Below are experts of layer 5 (counted from 0) of a mixture-of-experts language model. Rows are named router (the router's row for the expert), up (a neuron's input weights, with its number) and show model dimensions 0-191. Each number is 128 + 24 x the weight over its row's rms, rounded and kept within 0 to 255. Numbers have three digits each.
After each expert's rows: a language model's description of what the expert responds to. This comes from a sample of Wikipedia text that the model never trained on.

# expert 35
router:124180155122105157112151121106169132096145153157107119081162145097078146143139158150117106144130148101141154124139164115132115132137149081138119135137120138118081084144120112122104147144092068102093135140140177132084131110128140126128114115158152130152141140154126143146113139119161137158130137120123135139110079117173140080124121138108067145154126162120135105104129137156086146116120137140177154102140073137121111086119118139091123120158118127092143153146175153138103120114127108148119092130105082156159135146128156138109118167116159151149128107191097151160134130110145108164
up6:144132110145147081135133183162172119128137148152130206145164098138129145075148120125113141105139126131132138151133104133124087141143116130108129160088116145160101106114138094162096159167088115113141102124123098128133193097138103138130153128169162149109088148154144116160113126085138145137123163119105112203117094103117163132132123164109133123127117132127111156133134107112146121110119111140131094106092149130106124102103125154134128175136127101131086111095121118136122147122105144166126150151142146147150096104129124111163160115110100156114121146116117111126129172092093073179
up7:112141122105103127113129154106152125101116136190184142131136123111124106103101140159120089114110128137084110163153153160125119097137139136129075139152125125138114103120121175150150150129090106153131132131104128132116122181162128134081177143119138111138159114112146110121132129081163137123075124150105145084099147134114118162104137096140111163144122119149144152141112117137132154099140121093170150098115123125150123163126089144145085106140108107120160119086117144129150122192137102139127125142150113119137120089104121113169148152105159125142133130128188150146152163112113218150
up8:121136169159109142124127111128135128114129129162115202144086116106152136118134108131125107113138148111159131144095139108152136138114095098142094124138133143091120109108110182149138104194130109141115100087109111186112137086126077127130117136160082126126170129141123113119109147128124140097174186125071167132137125108101115091128179109142143117114103139112171140140114101120147070103147135142171147158116116145135127134104149132107114126143077138107108119117157122164127120128143096138175110116138077118143109106126099119089140109156138160086084133162114128106121107108138117120
up9:128157151120152142141168130145145158110144100130120111098069144111101112099117133105148118151107129165108149061101092144148139125176121083122136114133102092139138141131129110141180115106130159129123104107112142114128097086107111104145108162155175155142142107122121172127139071125093097083127149116130133143109123134112146146113128160102129116154094137117161122150127164155129101149103093149112097149125145139125159124135098163109122112069095127122148137100152150114131139122106103104130115164175116138111150156148108124131175158163180175173137103099121133132153139097109166148
up10:125094095103111147102160100115143134094126140108135101103119121125162121154144136120151148125094179105111106137138176131136159154113180126157136121127123131127158125117074112107135109119120150111108145131155125189143162168146155110122166154140093146119140132116137111125124140143107124145127121151145104148143134140146131105136151095104141120140153171095151111106146164129152136108167115094162147139082114131060133089166105147105160154137161170110153136116115096108112112135163181124161138165108073148108124120143093117109135121149140075166146102090097079123150136101147141099
It responds to: Participles and suffixes. Past participles and verb or noun endings after was, to or is, such as known, used, released, -ated, -ed, -ation, plus World in World War.

# expert 3
router:148124176121120123094126127114122151135163119112129124116128150151106123136154153149064111136139108144142110158132140135116118130077122123174105142087117143126106163143106157113130157119125120113100140127131135148120109110116107130147099089079116151123141171135088130162112125131152134152146119135120147130107106172173146115110109150142157093127107153154136095120151118123047151120155138173116155130136093129125121095101164131147160109092175122098150133141140134137150147106107119141089114091065138127121111138130132151129105194122180103150100070145102166163173150125132151156
up1:136154074141115105159109146167088078115138119159127153118145170178119178135096134129113115096151115083129088143120161070102163141136106127132114134109097123118155100113136107088093146131112133120081158103106153154114122102128094110114117124142124156171129133106132128145114111148163139172149111109145120150096122126117106120152115087172130133124070116126130161143172155102158115106134112165132146169141117112109172105132130122158119157102191120127147104136146107157151115128113130098111165099136107104158123075143135123136091087104112136140143158153140139140117112153144161135
up2:090101134127127120081141094147150171134136139132147135123126103120081145150120162157099138143113152128140092134096130132121135153144152129108122089174121134155115115122172150096174122101086131130111181154143136166130122170121121121121158140110115155159124106098104161132188106112154096130165144162130163150147154117145093117164158109126145111129111117118148118182120144209106156091122101099115112168150097082120136126109116134091127097152099141162137085141148118160148150126101133146165126106101138150143152130104128106131112105107147095113145085134166151147130118150129109144
up3:108174133120117175146140150132144142138091094096124179152148143099155155111089154117109164140152124111131109168092113136118132100126144074085112111098136072122092132132106111123130129132121093140154149125120113102146113110145120115126058136093146093112133143080154090123099108121139128165099151150107115200112092154163123179122139107130156122125152106111117128132144124125134084134144166141112140108121167173122099103187092075163109139138128127106142137132080155149120126144111109115131119101111135092105162141162127136119132104147105096111122111132112107112119144134108110142
up4:143149140131119124110098149107141140100123083106136125118120125071143131132112151141096080121155104156127168107123109117091199112096138106119137112121086106137158130140159105169108135133173082153142139124113125111135106155091076070148128150133084144105122147077139148116084118137137164111154157097125107124127148115101149159128129117105129094132097150073106128142131122116138134153144146125130149102145194101138124104130096113131159095121160126155097124119147115143148129096140129103135089126176163104105140128166112168103124166143142092143125178113158107131143120109097133153
up5:119127107157133117150108114133138115135159166150086089114146164122176151124143113125146157123117128154099116142108142156130105152139086111085180113104114129108126129127154099134187164110100177152133081095129130125105106096080145083112154098122141140114117179146127080107124099156128136116096150192144125114111114133167143143168128177091118131136120089107119126144121117076117122118120112100157108116125120082155140107122149099145143145150148127118148115147132161151154104122108156105116090092082153130111095119142139133124160144131108117143124132172134141167084113128172141150
It responds to: Spaces before numbers. Space tokens standing before numbers, mainly years, scores and stats in prose and tables, plus en dashes in scores, such as 7–6, on 1 April.

# expert 40
router:173116156081117099142121184095165159100135136112123111103151168122129108150130168139099099147163149120117147143149160108127114147176157117176164101116164139107109065150142109135095129120121139109108147094164147132112125071090088129144128130153111134148107130135134128140135168147108093174139129148128126132147089149135134101101150144144133123123100116134122106094126123158059098090114148148132107101141100111148134109111119139082144114155153118124164168172136151151161103134108137101138157144112142140124124140077135130142154173101099090128109119131100124151151129084117122136
up1:126126157134131117148183116115123136142142141133156134136126116157144088129148109156124107108130085121117121121119157163112136116101100124116139147152135129149171088148143131141118110132160108127151143112108111113111157122105119110127153110139103134138142135084131071080078156133133179152121210122112089128164142148107131190079138129127116154130117124095135096114084149160104106111133131146110139128105150182131115132137138147133141106121145106133142129115067127165098122152116146125092123135118203136124100116139150107128099113118136059069087141101145106111178138130139109121
up2:145168135126106160121133094100104119171138133116139154173093122082154142126133150111116096154108112126111139123087127111149162112104109116104125191112122111123111103099156138120139150125083130117135114105166163105102163135127153078137143174108092108118116148173130134133143146130142139131130126100150140160184151129109112165110132134101106107132073150061138150119167187164136116147149115165145120144127132125148109094139113097125155115097131095133166126141146119128096129144127144130125142118151189144097143170109127151084106108136144126114102091159139100176086130111144142119
up3:163164135115110110174107170114153164148123129131166154127098094134129131075138153084130138121106159151157083133103186118108140151140156138101116144111125089138154109111089155169127138147138112060132138128169140121112140128122117132112173153136079125156081155119089120104171111121114136097143145102172157092143134131123146163120109143131128117085125153090127152105127130122094135126116132118100103108129135144095147097152111109115165107138136138143102070124136132162132119120122121116119122141125123164137088181112081102160157134118114176124122100168137122148106146136112082114
up4:063102132142112137105111081096123138177169118122162140129147121124138113099136119170100116175119161138147127146113106146092151091111088062118170145141148111124127081162108100160118129114076137121142126155116126102153091139102154122155124180122111100126140137159179123112127081117124113086078111125102112080125127122100154142130089104125146141152143088123084137183136139135117112152130110128131130134137104085121118117108119097142091124155130151143124163137126135135139119173114142095144154133123126139090137125158075148120095133113153106118169148132129094114155114115137103119
up5:131136128110144098161111120158130153144097137125129150095116112113135132157179082158111154076145112109123133106135123113107134168129143130169100158099160118148139129141093107121093152128109158125121133138116120110055145122160115178111158144143155114146147150131134161093117162160102122100147096169149104135120111122107085119149089130121117124091084174143144167156122114103110142170109112161139098155135150129185157129116118150164138155064164119128154139178117166107135135134123136111115094122143081122139159108120138114096149108132100112159128152128100142119112121127132181156
It responds to: Digits and years. Number tokens in dates, years, scores and table statistics, such as 20 and 19 in years, scores like 6–4.

# expert 28
router:120162173116098107119147132107126120105142149121139103089177122135090119109132179156113112141147121147134114097121155150129115151096158115146125139133129145116104086135159098112117140113109132097128180167158131142098152101127130133112115116132137105132150131159092138134091131127107089155117138152141106111116140118160093111118106136132095158120061133140103102110149108123055136130074154164170133169175066141148127110124117147124151135148171120091126139166106154143149116085133132162135113103121089158148144125119123168135140149132131130155144107173085150160142129126119129188
up4:169113084146109110097133153100145126124106113115133176116147131133127135146152111126165153123174140116141129109102112121128143149132176134127124092139149130128158106117135167107153117126088114181122141105120121089095142125145064128103165097110122130165143109154123107131128142100125141097098115168133128106148153131128096145082124084128130100165150102133080103158123161111173105137104101088092149112099123125086140127117099131112085174132103162162140101126142146123125157054120173136122157123156171129113132104112150106100141166112153146135101135129155160095137118127146149167
up5:109115082150100116134122137103148122159128108125129126118132118115141152099105103131141120101109110118132163126141125143146161152114140137053091113103117159127150118073078094106131147103166124137103147127106139110120167113117137088116155133167131155112097106123146142155177149139101127186149136119148136178079102129138126148127136132197122088122126106089150099154122103153131116089145097103151128139108174132148093170138137170123145132126145119111131175151103141134126141174097164117144094140108143119131111179076146136116147116136092111133177093093115110140121126121132140154
up6:116093159123127119136125107097112065167079092190162130143122136160101135116144108143123160120108124097141145109114120125055127163123199137113118103089129144128106127101138152130145140113143136127156124170117107152117114110150157083181156131141133148159120118116150132144113154135097139118121124125120119166111128163204124075141114147137165132145132119164146114123135156156154113095149108155102145145133131074169116124132121138127126167113130162143135150110129134081131147143108110116133143135143104096116110136099088123102145086155133146110104091165140136165110129093143119097
up7:160131098107139138136156126083063177134140178165143099158132112180146135162077117191154141106140111147115130101152107138098137129111106093164081107156113097085141116172156138153116126128132128123108115128117076117130118153108137130104141172124153118094148117141140117147073123129159130125096126172137082129133150147082128129128101106122084131117114132144137129162140131095100131143124148155141081117128072117128130117123141087093094121096160111124126147098138110123135126098114116135160112137156129119147143091125115083071137126144110119136107162122127144148153120095104144136
up8:127132106112107176134108113137080150076090145105120151181143123134116141113143109138102111108138106143076111118103162102089103155110128117122082089129131104152131116137104161118128097144129120128135117111146129133167114100138103117154110125123138140093116109114146128122136129137171170093162117129139072110114162102065094113148122102125145167143146131091124108133176160108104132117113091123148139164137137109088102127165145161116096124099122177125120115111132143104134110107087175128178105102140100151087113102128090135135110173132141080093089125140115149137120090145100113130
It responds to: Verbs and predicates. Past participles, verbs and event nouns after was, to or a, such as made, released, became, debut, tragedy.

# expert 19
router:107154152114149102127112167151168140067139129131152100111146130108089098141106167111127122183180151152144151089145151098160123164096131124114134142121169147103110103155152115170086115139108086130134138122150129168138093107111142141098128093122144138148119158138138185151093141116093077156101102131131151108120105135153106091086156127136085127131134168167124121126128107179095104143097150135153158119152077099127132122128136170134129115140152147109136161144115162158123079101099121145134130110107139133114158129083160141117128155122133106145110102153118152165134120120120143126
up0:131098116107157133130150116083113137158120126158118152101099149156179108108179082153149143124134104121152116131141156157136117085132154132138100151150103150143135103117135100117106136141133160094095146122110169099137142141119140097129133171131119166130142111126125111125140105110152161077107108148124112129166153140110165174141116148159145130122150104113139126140109201135091118155161091105152088162148146099097123084120135118106131151156107174180145117086133117138157119119116128104149128128114131121089107104156089172133135095120113143103152190129142108147143076100126093127
up1:104148076153137119144115139123117120095104160176139127150157128133137132137117111115116158087116129111134120089124134129096166143182148066124117175095139119109134121113114163115134154120088099137155117099147081113148140122089098168112140088141199129128156148139146133150120143157101098124167124066121112080133117148128113130112094113114066097091118122140106099154142138138170142070124098097102104119134132142110132092061096167146128123109146130106129110132107127110136126155108150134139122151149145107072131152108151128130107156156140137146122120136110121125153134129126154096
up2:105098155126087118125081142145110138078115066174153077139112109137095132153144126129169132128149099136153123102123102152147166132097096122158142137169132102115101110066112123120107088120112141106153105118117134110148105145163127133117169130114139109065119137101076106139140131130129132090142111148120145155136138105107175136127079107094107114139105095126120144132123150113097088117139130123150114141136159094154124120127138091142139114157125136136110133163078124125131127130127159154123109120145105144139125149125119131123143168078114105163194145180170141134098097087145153114
up3:134151092134147119136117180124126119160065135110136158149104075137149112158099118135149132089072085081118124122134141115133192177140110171133136136158151116116121115111124101128118132121135128155107121138166088154162102066093145148140170118141095136128110109158142103150154166158103122076114120131147119120122146137117123099152160152150138093115145120111143163111098108141191113126134163143113166140093113091122137122111105145143094134089128106111097134157134122170107152161109110137142123151152121155106100125156094144124133185132148139111118120128105097169129128111134117127
up4:136111138166111119149094167134185123188124122122158105090118109141132160121146110147164162147094128133085130124131139142097139093129103134147099091128125105133161107124130126083112148169114117159124104115105131075125177124102115144094173120132120133096116094148143187138122137119135118126118119133096095099094124165108146144132167116145127181165121106115143107145088124174155142110149105117138136173135158121144122102134146085152112157141144117159105099106115120087149125101128112114110109101116119093127101119131137121153112061107115200103138100137132116102144098137133107150
It responds to: Phrase-final nouns, numbers. Nouns, numbers and units that end a phrase before a comma, period or table bar, such as there, son, century, points, %.

# expert 61
router:120151156125137125145101150086132123097142130121131091097151152109079101119129167103130100167148110099131129127124177122158123162113161131152141154124147161115120077169131126119143129134094118140105152141144131144115133115130127104106127132123111123119115138163107142149066134186116108137094128109103133127125105116177123117107144128131099125137132118145134102115127099156072101099093148152123139107164098134175123089102098124126183080137141120103171143150140170173107111139080134140127109133113074152128131125130160186131162160121144159159113092151085141168137108130088143148
up4:121122149118160135152173142148102116130120143109138150127118104099144117133146123098139111158150117167118119146112098136129121104154111157137182136112158144102137153157101126106167162085137136079119105119115124158147127143115137163137124122099155125164116129103144137096074099088092114113103122159124119134114134157160123108129114136159157096093110129137140088133114106108178185086145137168124182109139174151147130141117092140129118109113104150140154118109124131083151179083094087134144087137103138158129137104175113117186101130124141137120147125166103113181114136140112118172
up5:127090099102091151115133121081139117149131181106110138106131081120134124152124131117119131094157138125114146134160082170153123153143152169135151133090150082102162110103119110106131126124111116131169186117113092065106118114101061108130073125141129089145158141110104130123095131107129112088092133155103089136117138112150112156142154156106119140145122116150138140133069115150112133143144133168106166103106161136124152106124118120135146142125110139144129107128140088124142166109142133127147115110186096114130116096131105123074107117120129158147113102158126138071094105131105139149
up6:091116147140144086137120125145069119144103151181164111123103116095095126141100093167134115139123142119108127060133129122104126137117153144138137160125159120126152085131118145105140170098098171142121142128158073100119130080145135082083177132180174121132135124119125129118122144113106133098127119193135113114124138107134126115160095160114154177149157129140189109147113151154120101119154134198116119146113093146150121146144141140118123141136147128103133148157143132106107106087071108149094148126139156127148098137106127121141118124132105136105102127132111109148106154140168133136
up7:141129084090113116174112182115112107100115136131132135120153153147162112101166070139138131169127117138124166099152141129126160145103140171096100148106128140149109143164156086129151166098116156139121128153119179109174100146127163120152157116139126120172132130156100188143138110124114148128139165150093149127128113102151118081103147152123114105115137159131177125199163184135124155115130125104110156119134115168079138118131088161166120138101150127138128121133141113145128137087140134132114129133121144095145160134130165102095117135120099085106116159094102109121131113122145121128
up8:148138117139151111114158130089078153150151138123140105131103106117110152114169121155117164116156112128130158159140137156133114104111161154127114162141149148120164091079168108154115120166139130112103125176102078123095136131091117109118116141082093122130084118150070103123117129125104118098093121146092126152149147130157164092155146112102146126150114135094121180155148101163117119139140099148130092142121173088147132163096120116159157132104129135118118113102118174108149122081108105092142149132128119150167088086128141117088136090138139151123114091148137151136139103138140106171
It responds to: Word endings and verbs. Plural and verb endings completing words, plus main verbs and object pronouns in prose, such as tri-ps, -ations, composed, accepted, them.

# expert 34
router:108150148093141152110131136093111164098145106096125152152125173155124121128111131147097153136141142124145141151141151176135125136109130114146159091131146149123128117177174097141098126118105115118138159104137165136112133118120089154102128121155090123157128114168106128160132156135142068190099147098115191113153118104128185133099127144112094091115127153141121084079106143130138158127110155156096144120161118152120121101095169134105160110123156112124104167116150143129132115128155107151068131121108124134168094168105108141137121120139087162141107112151114128149153109112161172145
up6:143153102121134090102166091105152125112151131126153136154141136104088111147158123099147144172142139113139171094142123129115096133068130103118126103162134097100131133145113134090158165085137149119166127165151161100123094156118126122140150101106110107124110108127135120120117102154081116165122155119167156115134185107114166137135140144151144112103162149094147101097139175128157098168119116119133139109100092165128149098101132150122135141122148090124098144147138157146166161112148134117135168092172094114133109100153134118127189085122144103119151097130134125142152084169115122118
up7:117157125146158109123158106093118111160161127113137086099174118148159105092128086113117103125154088107124121126145158098142077116134087090128092153116149101099088143182122107107099117120115143136162126138165124101145106087097132126155161110119123157111121180127143136113087141157162156151161116160141154113136128109136102137141145121128096138107092145081143129143136098133148135130148135141171093136125194120147146091158102110159117083107103110099153113141119097134139125096155161148126176131140129124143103118181154118120124090132138142138119173127151106140133125158103172142
up8:098129161140186122146112103096116153154158139162157151104101159156139152128076126125125141109138122179099116154093079154135085137102142142117131136157109130132157093110127143108154115156101093099146149126149124172140104097107109135163137150171157137113121121132083154113107147114115117155139119134155099124084116133110104148138095131125141141151115124141142117094128137111127141109153118085118125140140117161118109093153134113160106100161100148115101105136125118107092100126150125138163149150131142084135143126124097053140086123176090132136130155070152144095169165128151094163
up9:083157111153108185127094109104140143139113105114116168168086137138126114142130092133136117113160142117158108086136138133101113130124106150149128100123133126138116117116099135124112144140112132165125126174148151096127151163121124145140127117175099092185142102155125172133082177116132110067101124084124147131144181128121107120118167115101130109127155182115154110121186109139129145117134121148098116100134124114124089118139111108069105114139112108185119114143173115132105095138135132075157142121139145133097117103151150147130133093131102149091126076129129093128135147133163114096
up10:090143164146108112135156091072115093130084138153163126138138119146152117104117145144099138137152126117171144133116116131098115142119130114143128178127145109122150137170155121123121121065112119145098117189146145159169152158117104133138118117113120085155124177124150093190144167133065123116105148091114127141141153130112133153168129109135100141087130164117134144126108142148177151122128151114159058130119128135089138125161079170127118110149127096167129171124113126100099121133124133143132092133159127122124126164149146108111159131091160121117111150113124116132143114168168138118
It responds to: Foreign name syllables. Middle syllables of non-English personal and place names, especially Arabic, Indian and Slavic, such as ak, ik, az, h.

# expert 57
router:097136173137159129144123158153149131070148138135145103113122122115083126122098146108131118172154130120156133097139136091138138174098150101107116146104169139085117116155154133140100107146081092144151136120165118174146095113092147171096138106127139123145087161155144180126109137127092051152132093128137141104139123149157122084098135125126097135132114154152133120137139105160110114157103168158152148100124101104114140147131135146132135126128171129110121152150109182148125097117093123125130127120093156130103159110076172121123129164132120111144118107162089153169115145106123146124
up2:127094083145107147152142132128102139117141162106174094115131134107095097119147088134102112157151128098090134137159171128106145114124165157108147106168136149169145139188152104102110127114094152161118098159093129136148146109113138079158155139162115150118153118107146118142127196131136096147146142107118122161151086160079125132120111135134143133112129134102141133182169119100095163134129132100126114143159119096154094143132161138122120096172110134107132153171083149100108180150125121154136116129105115116143114103133077137128113135141093133135144158144162133163150105156148119111
up3:127126110116110146119154142151073069102114082148172083159105120144176105141157078103120099112112161108092103104104142131121140138165145150154073141125109144128137145142117145086135104140141149152083140177108154109111113090154100123126155123117163097129167157105149155116099116111095132141157109134137130142142131140139142131177107105163164101129168148110159131144152123132104132078114154117159149115139135137172146115116077145123127092140104124176146120126150145123104151174139140141156114168119117182142075144147126140112149137101166141134138122138126157133105109134123137133
up4:143161126160118137120095117104128120142077114165120103148131169120153121070122108137110151124115115145145143124159138098096125138140125105116112104166128115137126103128154109102074107083133176137156097142089131131078148156105083073107114119103121104110143143123174111097124103089140137142123140132110143163160131117102074124110130113136140144121123144103109144139159136106064127145145109107143092081124145112113125159113082140110140155079121102130096169104151114110173161109154116092117151111126071122149109113117110126086086129134145135087091141137128122142148115140152130162
up5:093134127130126158128155111168134108140108136129133108163106133130113125099116081123107131134130114113150155137156117116096134125128134136150113152122128134108131090120133120145112106177165111103161105130131114130081177097113043143126112094112143160110135139098142132115143124084132105095125082090124149138117133105143126120231120135142134122102157148111139136119068148123098152092111139087139121136129124120174089166114140082138159139106144134138165149121140154132132162089127113119163134128099095161095093164113143114141090118104125090111159113157124108161121097146108116156
up6:124138110116122116134145091080107150172094110110129122133127138147151110113173082154124130113103138122124126145101180157127097079142130170144105127178101107145155122124099139121125155114136168059115120144086139093076121133140107117131127169149100154119167092101106096122120108127150153108106128109132111110103140148128139155138107116118169140126163087123121145122101162136148161123167087095134128142131175172122153092120128129115127123114113142152121118093143090109132121131139128100163143145147090111125073118128096159145124064126148156099122154101164145083145086140140126115
It responds to: Country names in tables. Country names and codes in sports and results tables, such as USA, ENG, Germany, CZE, plus pieces ending names and table numbers.

# expert 13
router:105110123128109137086119162099099186094136144125092095116165127098100150134115181106097154132157127080129154172099124114128089145119175133160169144145135134108122100162128146160116127138095097146136148156140118145128133099115087134098129105125109110135148134139061097117092150147117113144125114082104107094119125138159148098122167149136142125123090127150107118110111077154094139140114154146130198136153119134138122127099099173121141105132128166115116171164125143183123127130102126175114121111120144148111131109100152146089111141100141162153096092149126133123155118125115114140
up3:135114145096175117126152120143119125103158124115095108129149141143121146115155089152113171145114103113116166145145116144132136107120132136087136119150103078120117091074135184176163143131211113124134147139166145128141106098139114150144122110136142091140144146163152134070156126112125135123135110111150090171164142125133127081127077131117088115121082111110133178141142108133110127120161135149113096079124117122125114149108100133143127118134128155109118121098089136135117136137154126120156110150123181146101091129098162089118124163116159091133123130102112117087082120137109172158
up4:109149098126126144105101100154141106140116090087129161152162095144109141145182137133110162176153137134151131068187135143174171101111073154133135111164139142152137119166081123140095116109105137109139135119128134136121140148148118108170140124135164126097136114149105117126125114137141156138152140135109124125118116131119140113139123093146099113118087184127132122146143181161112109137079140111124147134138157103153135079161138168131131098109127156097116128164156159095142123091149158113129148121180160115136154126102130154138134162144137110124149174125121080092147151133170165108
up5:135149131130144114142130103153064109104083137082136094124082112135072124114116128154171134101135129114140178149135121109090109102136095150113131127113129111136167128119146129120173164150110149134150161148109114156148133104142148116128156115086119165117139097113138115182090138122146153139128141144145128191104108144121109151138089108145125185134098121109131091157137099076114141103094100095121125122121151133148124122156097150098144103098152118131134153137130127170138126102152130150104162122118131109099109132104158149134132119150124145134122156156134141176149116187168056098
up6:082138136108119108109118151115176168112099137144110080107164134124121095105119082144086128142139148123181128101137107105108112153086130093122152121148132118141102117125110154112127154181131126148123130132088078102112132088125152116114179095152117162183147110141139118100172114174125124124094083098086096106117099123159144113114142156059111098133155125121124102137142140134176107144137127088146167148115148142128125121063101134141141171094102151169161131136148132105128134115151117157114106144122125089155114144152123124101124137146113131125134156130126140077140119141112131133
up7:132093141102141140145092105144104112131137119124108101107139081160160116112107092121138116152142155134129108079125096110138080163153146123122108102159111100127155153132132165143193150161158117123136135105093131182189129181120119103135123142138095162123151157131119114092148091157111146131068097113118143113165137119144186102155178121069156130133144120121162136172137113161130148094102133110152130144119148077136124095168137119125121127117108132139084111158121136097134104166118149127119152106104157153141132129122145122092148106140108096131151152149097112132126130110118112106
It responds to: Auxiliaries and adverbs. Forms of be and have, to, not and the adverbs or participles that follow them in clauses, such as was, is, mainly, made.

# expert 55
router:134125128086156123098138168085168138061147128108132128130130174132094130105132151150129125143096125112176124157152103149132107132120127116137106120113123157087108133152112087116101127081092112151111151085145166144110109093101113120103113107137122118155117126142076118119112161148151100165086110122132163103151118157174119149100163127087127102110114135154136105092104103112139141137099176128161144125113099147116132160123143122107165118107140126109105122132191147127113139089147079144088109119091102142154110136081103147160129140156149151138120108117097154145147107090145169120
up0:157138176131157151169142161108143137132136111096140130136146123075145127109126115150142133085120142148182162105137086167102160142158115111125084134128119132152174148111137128104087129124124092100107142141124091153159136135135148142129165113114133182109160120084178127113125098150158130094144129153127138165111137149101110147138150135099143131161106104156105134162123187163135130113163144141169101108118122141089137109111149134142147194138108086141118190113113130080102126132113131132142138102146105079125146124135106141138150100160123126101126168089116169132159138116121150131
up1:135134111118124087132124133144101114102143130105097119157138100137150171068152154129129174145161107113169149145114136143138166103137129128166115140108139084146149172124122101124136113207104101155107121150118140154132125106117161183171092105154156143130142150143116167091133182145133123187092135115144125144157166143126099137166184118125092155143157147088129137080150173098123137114150103154129132150124122132115115158170129125125099146171119125143114086097162110140144128124113146140136133128131095123087086097102129124134138132115144104137145160137120118152121103116108155117
up2:072083100139114152114112134111129138123127108109164164119177133139158149099139121118139118140123178189180161142127175117137076171112124129145124135142120161129138128094090104137183113126108133137126118113131175198141142149122131111128154165142122112104113140107125123110157106151102119112095112132116111117122114130151100141099137096133127122106139113090138172096115141146144165152141091146114142120145144167101115153113144126167110103125108126146131129097180135131109109154181106143141125115131178114093149128122135118136128168147091114138163129105155146172141170145141063126
up3:109119096118105132164131151103142092128158109190132134140094148140148118121160092114108168139137123166158144080131112123109125109091153116134121153125112148118106145146103134176147128144142129108138137175113202143099101128132113125131136164187146111163110143101126092101114113150138135117132107101094131083057139109114127094113122124126163146121130142094152127119089096133095145151118076155142120169161117137117125146164171094140137130121158145134174113112163099128131161146145141105141145097102107099112121136088150129093170127125119125150157137091144098168141152149103117120
up4:130122164138099156145104136148136081160120109131097120146125158160147134156159128125176110127096112109115123125131112160130137150130160114117136117130115117115152181175122129092110124099097088151152146133181111130132142103085131165163170131112108095153156183137087125157170158121101181132092086137142139103150116130120094087118106120126107122108107112135135130143141135100184184087099153131122106102151122117105109138147111172140086130101125153083132095139116090089141161140140114141158104149111121118115089151115132120175165135116142131106114110131127151126136080153106116130
It responds to: Names and places. Nationality and place words plus endings of personal names, often Indian, Japanese or Slavic, such as American, New York, Ash-a, Ryos-uke.

# expert 50
router:141138131129091136093112153142100176077139114134099072112142167102086128155129178117120122141140144078132142153107095124093115145135183136152152118126150164099109111171140147161089131112131103155112191121110137153135113112111058128131122077134118138122123147128080144119128128101112096161119110114119110126111100130115116144131149130120154127155109126157144098099119096132088122150098180170124206115150128117128113120115118163129150134139129156116089160156124116143125141119105109139101113082129143121101139133113165154126137146109131159134064085134131118126141121115143141102
up0:115140101154119128105141108126143135156161157120059080096117142137182126111123163166104176126122165097124130071125126101129068150157138112143149149100170115138146135099090170118160147155144154145113093128144083133070112109124113140135157132143141097163125108166105131172127110121122084124153142130145141124141126126141124105128122116160136161148123144111125139163169122153166127126149099096109150109152138131107176147106123116117131135157116160151112141106145134083141118124162152163131146133174115109095124161129123102136147085095157106136094114160122088087167116125126123128
up1:080188130099125163164158154142123116158097165175142147112124105115161119123166136130155113099093131169136099140120080110130152121111109130153143132100097110102140083161120152125149171106097130102129136126137140084162156138149168135130128116088098133150112096150158115095113132118121091113142112123112090087143127100055129161182123126157138112119099120132119119113136118134146173153122106098126131110124146129098110139149127130073155163136121140101127156085136135136154119090121123087119112108151118096111155111106187133123148179124162106150116113115119129134149126156129146097
up2:133124097163087102171165144099094145103117113158118188100133106137124126131156141154154112171144126141077136158112110162155148122143119159113119179164156144122114145118098117127140155135081108116111140139073082101080141140111081108147135121149121146159093134113117103157096107095134144148157137136101120129145108072132139113131124114150116129154151149107155151151133145124148116124091171160102140089101097125133101092148132099100138083120118121111188176141159111117133117162133109119127125096135087152132121108153170101132144153149126120120085104144139150152116100152131121120
up3:125137141157119133115149113112157127123181136133153121120096087139129103140136114141117137129095141085154168125138129094105144112133137152091106147116113092126138101130161156108140154145149129144112174137129147166108109185118139111105152151124110153132080123115125129088167124082104091151073129145148116113142138126109169129123150114149098134168096140105162150127080194166121067134113141130078133130109154149118108122099095118135129129109102112130145126124115091121091104126115118107115174125127119081111136122109126167087170161122081113128134138128167122163121156131176148081
up4:127106120112102074111136062109157150134175120145125131120093161124154112154103095097134121113128161118142143124132085097117090120161168125105132118120123128154165153107112145108131114153109143127104136089092182164109121110103140142167131113127080134118148100135144157129146157114116108154151141144116116115127159116130107105080147099125147135114122148103146159077141091137116106118109139106087179113149185062130108084156118110123106121131142130088156115121127123118103158133143149100170101096134124141114149109104152150140123147123127115150139109159114182064106113116126139159
It responds to: Copulas and commas. Commas, and, and forms of be (was, is, were, are) after a subject noun in descriptive prose; also commas inside numbers and scores.

# expert 9
router:136107141145118144151120150120144145076140154127122074082165148117083149144113146120117114164116131107138155148112140142122116160119138120125149124111144139123092111182151167137101109096112096151148154140155122121069098112109088144113128116117108125158110132186108143138100121139134102200118106091129103105123123106174128120097157122125156150108108118164125107106150087147098142167104163157123175103117130131164138165098120128107123099114199146116097167136121132133123117131100098132105133109121121137109129138096179160142130189111128147158088109111125132117131127109087134105
up1:165138143118124119113112104161100141144148170116154121157138136112129103126141068116126115139132131085124103097141126095144145121124114131090174141143163119101110115141110115148127117154146113096057134115115109148104169129114165122124124110128142117145085129104100130163121117133144172140126118126156138135121166061118116167134117113134183134071128149128091098121146090074157154149176102145065146126158136134105142157161145113152081124123113164087107129140108153120128135158166117136150122071127138140114109137147137102120151124105111083135149119157136128124112113183165147116
up2:143156135117117133165138108063093120109126133111128129136109175124108128157143118121093157112152162183096115125134139127079104084111098102122118162115151144175111111105101104101128112097144110114125092102125126143158149113126150111152098203141125123145115116124145093135144141136131169113143113135110113132100168155114135148131160155116154110121125119124124120122153132170149154102141154164168113137127121134127160110165103128164066137142154119146137104166112108060118109141138100134135149127142083117128076121139160114123137145086099119088124118148200090108156145125135133109
up3:147084127166129145145114157149157125110118126135102113099111122121126125115137108135157149164122124120144109156127137143167195126124152109165118128152125129150136163139126135103143172087123159132123124139105086106125152184140170124157093150132128101154144151152147169121128154130082129152143116114122101085170084116128127125132077082113157104115115125129100071121136137101119119135072127165099130137137118097179108194103148123128105171132136146136156136162176092097137157116147149135158157128155110110151106122104172145159163154139132132110096174126120131113105145131142130120
up4:128177096165128145136122142114116149153121130151160105145115138155114105149083160120139092118117098092148123148095167122116145112114123142120143148130131112143137095124113150132097126115111139171160141125137082117132125150071118112144129190123109133071108119142117104131093099054133093149114138128126118124144130136129083154092140119103141130094147103127122106144138109161108182128144120103118100127139133149096083125067123174114089127099163120109137141053132136117135127111108089164106139112135124119146096109135090107114093196118118150122111144155146111109113148144156113151
up5:110158078132126183118109139120124112122137110123144110139134125134151125103173115114110094123151121191157145139142141155088096150099088139145136112141124135126148104109125111125108104192137096139182091142095136104176136100118122134135149102126113112113163148154145137064109133151167136120143183111155117150074120132107113125116125108113107141085137095133103124076133100139106143160113141138124116163140158100121178128099108182124085137110129129121170114153145111133158143145115126125132120122151096154120116150161103098094127137103174094129131187164137113120127099135156119147
It responds to: Personal pronouns and auxiliaries. He, she, his, her, was, had, has and also in biographical prose, often a pronoun subject starting a sentence or clause.